python train.py --hidden_size=384 --n_experts=32 --d_expert=112 --router_score="softmax" --init_std_router=0.0242 --lr_router=0.000798 --learning_rate=0.0112 --max_steps=11884 --dataset="wikipedia_en"
Below are experts of layer 3 (counted from 0) of a mixture-of-experts language model. Rows are named router (the router's row for the expert) and show model dimensions 288-383. Each number is 128 + 24 x the weight over its row's rms, rounded and kept within 0 to 255.
After each expert's rows: "raises" lists some tokens whose logits its average output raises strongly, later layers aside. This comes from a sample of Wikipedia text that the model never trained on.

# expert 8
router [127 119 109  92 118 116 117 115 165 148 172 140 136 151 106  87 134 130 130 118 124 141 159 132 113 154 164 144 129 113 109 116 136 123 141 124 115 129 143 129  94 113 126 130 173 133  83 158 145 135 152 102 124 128 202 129  90  67 144 140  70 143 172 105 153 136 138 170 127 142 154 172 128 120 142 108 144 110 132 141 179 158 134 111  98 147 134 167 141 137 123 141 114 123 151 131]
raises: " of", " Report", " ("

# expert 20
router [145 171 143 126 133  88 147 147 106 145  94 138 118 148 102  84 109  92 145 134  88 110 122 136 162 178 114 128 145 163 122 122 142 144 140 170 101 162 155 120 120 138 105 141 142 114 138 168 117  85 119 109 124 142 139 142 127 137 127 116 103 164 123  92  85 118 154  97  79 154 132  87 145 100  84 104 163 151 192 147  91 145 142 134 136 166 157 141 176 115 109 134  99 122 116 153]
raises: " an", " a", " the", " thought"

# expert 5
router [104  96 127 136 146 137 144  86 116 156 100 128  89 140 129 193 142 113 115 153 136  92 136 145 159 138  91 134 127 167 172 153  95 100 138 125 145 172 104 162 118 102  95 163 123 132 149  92  88 142 127 135 101 146 150 142 133 126  74 118 128  94 137 119  83 104  93 116 114 136 149 153 176 169 130  72 153  76 159 141 108 116 136 152 159 172  97 173 134 144 121 122  93 132 111 145]
raises: " the", " his", " a", " her", " other", " its"

# expert 15
router [ 91  92 110 113 141 100 148 118 173 133  94 102 142 132 107 130 155 138 134 121 105 197 123 112 144 110 127 160 157 119 145 118 182 116 137 122  90 103  99 158 152 129 122 125 143 134 148 184 135 108 104 139 107 101 112 134 189 129 140 128  91 147 133  59  98 102 139 138 142 142 148 145 131 120  97 151 131 160 126 113 142 148 146 132 111 154 132 133 138 122 118 149 129  98 127 134]
raises: " in", " as", " to", " by", " on", " at"

# expert 1
router [155 109 121 100 104 134  90 148 130 132 103 149 155 150 116 118 143 136  96 127 133 154 168 151 158 121  91 109 151 124  90  83 117 126 144 127 126 106 140 146 107 129  96 116 106 188 154 156 135 152 123 109 142 167 112 131 154 144 115  90 157 140 136 129 141 146 114  86 121 126 127 120 130 162  99 150  65 143 165 101 110 132 161 141 137 151 136 107  75  78 112 131 153 132 175 102]
raises: " of", " to", " and", ",", "ers", "ing"

# expert 11
router [157 172  98 158 132 187 113 106 145 145 113 137 150 128 163 117 111 112 139 145 102 120 109 119 129 110 120  75 123 120 130 117 140 142  83 107 133 155 131 105 138 103 141 127 100  98  97 159 123 150 115  90 140  93 109 135 136 114  93 181 131 105 148 155 150 111 128 112 161 128 105  84 141 103 125 149 140 133 143 109 158 120 120  95 130 166  87 130 100 155 106 170 142 113 145  82]
raises: " |", "28", "29", "°"

# expert 14
router [ 89  71 100 101 126 152 107 126 158 144 152 141 147 122 114 170 127 109 136 136 127  69 119 121  88 173 126 145  93 176 128 122  94 113 111 152 116 110 152 114 127 107 121 125 119 125  78 124 153 126 112  94 147 116 107 144 111 163 113 140 140 160 114 168 104 125 179 127  84 127 145 150 126 128 132 112 140 160 130  97 132 168 128 161 109 131 165 106 182 105 131 118 178  91 130 113]
raises: "ious", "ized", "icated", "-f", "–"

# expert 22
router [119  97 156 167 122 157 121 154 127 119 147 171 126 113 102 147 112 126 173 130 147 102 120 110 115 136 133 131 145  88 141 123 122 174 103 135 122 119 130  98 128 133 158 139 112 146 109 114 128 153 109 145 173 143 143 146 170 136  87 136 151 124 156 132 103 164  98 120 102 133 114 106 141  76 157 153 118 100 127  99 143 101  85 128  82 122 138 109 130 134 146 156 148 127 102 142]
raises: " its", " Its", " it"

# expert 25
router [177 143 134 163 119 120 114 117 117 140 122  89  99  71 132 114 116  89 120 127 115 110 133 176 136 133 118 125 124 150 172 128 125 179 166 114 143 105 138 114 143  87 126 136 120 117 151 100 119 109 112 155 126  94 126 127 114 149 182 132 133  96 166 120 155  77 124  92 142 125 165 131 157 160 116 141 157 115  94 199 118 126 130 153 134  87 155 112 169 130 146  85 141 123 147 119]
raises: " the", " a", " ", " an", " its"

# expert 21
router [107 122 110 117 139 179 140 203 127 145 182 167  92 103  91 107 117 110 137 133 108 138 183 133 125 136  89 101 127 182 102 140 177 149 138  96 113 140 114 149  88 109 122 133 140  75 117 142 152 146 113  56  88 121 161 132 108 133 164 114 149 117  95  98 111 128 194 159 151 140  91 125 116 149 128 143 157 100 129 165 147 139 137  88 148  74 110 145 145 129 144 129 134 121 161 158]
raises: "0", "6", "5", "9", "7", "8"

# expert 27
router [116 163 115 135 121 113 135 135 139 140 122 161 114 182 137 124 202 130 131 131 123 117 167 154 138 109 112 117 151 113 129 127 118  87  74 123 131 142  70 105  77 130 158 136 105 126 149 124 148 112 102 153 130 157 127 135 128  98 141  95 142  98 140 136 160 172 109  93 126 136 120 108 157 153 140 104 122 147 146 113 108 123 116 113 131 162 110 100 120 128  96  63 114 142 144 102]
raises: " the", " a", " their", " it", " an", " its"

# expert 4
router [114 145 111 113 127 122 120 151 107 150 110 110 154 103  95 116 125 103 145 161 113 124 109 130  80 165  86 127 132 117 103 127 153 129 149 120 135 153 145 126 107 114 178 132 144  98 121 144 116 159 103 157 155 155 136 142 153 111 156 130 151 118 132 123 152 122 151 164 152  77  95 112 157 128  89 122 137 115 149 119 136 116 159 122 120 132 178 151 159 129 137 153 121  92 143 150]
raises: " own", " entire", " native", " time"

# expert 24
router [130 164 153 137 147 140 136 131  81 107 100  76 142 147 120 121 154 123  88 133 154 123 166 116 134  97 117  77 114 131  99 112 103 146  84 135 100 140  86 131 161 159 136 136 116 102 127  83  57 118 130 159 116  89 104 137 137 118 152 139 120 156  78  96  92 145 132 152 121 144 130 101 126  91 146 109 122 119 119 148  82 128 125 108 119 129 106 102 135 110 112 122 132 174 119 146]
raises: " the", " it", " he", " they", " she", " a"

# expert 3
router [130  78 160 127 113 124 117 125 112 127 167 112  96 121 122 120 104 128 148 132 118 133 113 154 126  81 119 128 151 109 172  92 135 133 168 117 117 136 120 100 122 109 130 131 147 143 137 127 117 135 126 144 167 141 169 139 140 113 115 154 149  97  97 116 131 119 138 137 136 138 188 181 145 138 122 156 109 187 121 164 140 117 104 105 120 131 140 157 113 106 130 134 117 116 118 137]
raises: " same", " entire", " latter", " whole", " original", " former"

# expert 12
router [141 144  86 115 133 118 145 150 140 142 169 165 123 103 170 141 135 169 143 163  76 146 104 146 113 154 119 104 114  97 125 120 147 145  90 111 140  91 182 167 109 103  79 134 117  95 120 111 124 123 133 118 152  97 123 137 142 134 104 110 145 166 137 170 135 134 155 163 134 143 157 143 121 128  98 143  93 121 128 108 125 127 143 135 132  38 133 110 149 149  81 167 175 109 143 117]
raises: " of", ",", " in", " that", " for", "\n"

# expert 19
router [124 138 159 146 108 146 159 133 162 153 181  91 128 124 161 158 113 138  80 149  86 115 128 129 127 103 151  97 123 126 114 165 133 116 173 120 117 151 133 121 161 137  90 148 121  82 121 143 138 154 108 126 161 124 171 139 104 107 139  92 132 141 117 161 128  91 146 102  94 100 127 108 145 118 139 150 133 109 160 112 102 122 152 126 107 163 128 130 116 132 113 163 134 134 116 154]
raises: ",", "'s", " and"

# expert 18
router [156 114  91 102  89 123 135  97 121 165 135 142 123 131 125 113 145  90  85 134 161 140 139 164 112 128 124 108 153 102 144 124 141 104 129 154 128 164 113 118 150 109 124 130 147 124 141 119 127 129 116 116 163 130 130 143  96 178 153 153 153 138 146 158  90 149 119 132  93 145 128 160 137 153 109 144 124 140 104 100 122  96 139  77  94 144 128 176 150 118 157 135 164 111 108 121]
raises: " the", " one", " a", " an", " both", " some"

# expert 9
router [ 88  86 137  79 138 144  91  56 197 129 184 112  96 134 129 174 100 127 117 143 154 114 139  81  98 117 132 143 140 191 122 162 113 120 131 103 113 148 166 139 136 147 101 139 161  93  86 129 123  94 155 156 129 113 136 139 120  82 122 125 161 142 147 153 120  74 145 131 148 144 155 130 116 116 139 154 144 146 136 137 136 118 131 140 109 113 171 124 150 131 124 126 132 128 127  99]
raises: "'s", " and", ",", " (", "-based"

# expert 26
router [126 109 103 128 111 163 117 145 159 127 159  70 147 137 124 115  99 102 140 128 129 116 103 147 131 154 129 204 143 115 140 150 129 111 114 102 155 141 134 160 134  99 175 137 169 167 136 164 155 186 167 140  74  96 120 135 119 123 128 133 117  89 108 125 125 144 162 163 122 143 130 110 118  80 137 136 145 160 130 112 145 117 146 152 107 156  92 112 146 126 122 152 119 139 121 114]
raises: " the", " ", " their", " his", " both", " a"

# expert 23
router [142 145  98 144 117 137 144 120 140 118 130 101 150 128 133 170 134 121 108 150 166 162 111  84 174 112 106 149 120 174  78  98 133  93 142 114 109 114 128  77 123 131 126 129  84 101 178 137 102 129  96 110 109 113 141 136 120 160 133 139 168 112 119 156 150 165  96 133 153 124 123 108 131 132 140 153 128 117 172 120 135 138  99  78 145 144 116  97 133 123 122 140 147 103 126 197]
raises: " species", " Phylum", "8"

# expert 29
router [158 111 126 101 108 105 173 170 143 117 136 143 118 136 154 117 136 170  87 125 171 103 145 159 134 103 118 139 163 132  97 154 152 106 114 102 116 132 134 163 114 134 117 153 139 171 110  99 116 111 102 180 152  94 105 133  78 167 127 147 108 105 111 136 144 160  73 106 110 146 130 123 135 116 101  91 157 106 125  99 129  85 125 115 107 148 142 123 148 159 163 169 125 117 107 113]
raises: "ie", "o", "i", "ish", "is"

# expert 10
router [ 88 147 128 109 106 115 131 152 120 122  91 144 127 107  94 112 106 131 106  97 122 133 123  92 114  85 128 163 130 138 136 125  91 137 163  88 112  94 158 121 146 116 114 140 145 139 141 166 169 142 120 133 139 138  83 134 120 153  93 137 152 157 149 140 181 103 130 105 116 129 127 100 116 105 111 139  83 126 158 127 140 105 151 124 122 101 129 109 147 143 136 145 126 133 107 150]
raises: " in", " of", " from", " on", ",", " and"

# expert 16
router [127  99 169 165 100 141 113 154 119 119 116 141 123 137 135 184 129 150 182 141 111 154  88 128 114 154 102 135 112 103 158 184 119 152 145 147 132 130 118 102 119 127 107 137 125 114  94 108  59 147 107 115 118 147 106 126 133 129  92 137 136 128 133 165 169  88 137 100  88 153 134 119 148 170 113 145 112  91 156 103 103 145 139 150 154 125 156 121 140 115 145  98  65 100 150 133]
raises: "th", "%", "°", ".", "–", "-year"

# expert 31
router [122 131  88 142 163 130 147 133  92 121 151 105  83 110 155 135  96 174  88 158  95 145 150 123 141 153 135 131 123  84 175 141 140  98 162 153 136 136 111 107 154 124 161 116  86  87 126 142 115 142 133  89 107  77 144 141 106 129 135 122 150 139 116 107  75 116 107 120 113 120 111  97 129 137 125 160 123 132 143 172 128 125 135 151 132 116 110 130 110 135 125 145 124 120 128  98]
raises: "'s", ",", " and", "’s", " (", "."

# expert 17
router [123 159 122 131 134 160 143 120 142 133 130  80 116 157 123 142 104 135 104 137 130 119  99  92 170 138 135 105 124 116 156 117 112 180  93 163 111 112 134  95 148 111 151 140  96 122 124  77 119 121 153 151 117 108  97 142 119 119 111 114 133 121  80 142  93 121  96 133 135 132  76 171 128 141 158 123 119 112  93 139 130 162 123 131 161 118 101  99 103 110 104  60 148 129 104 159]
raises: " the", " any", " it"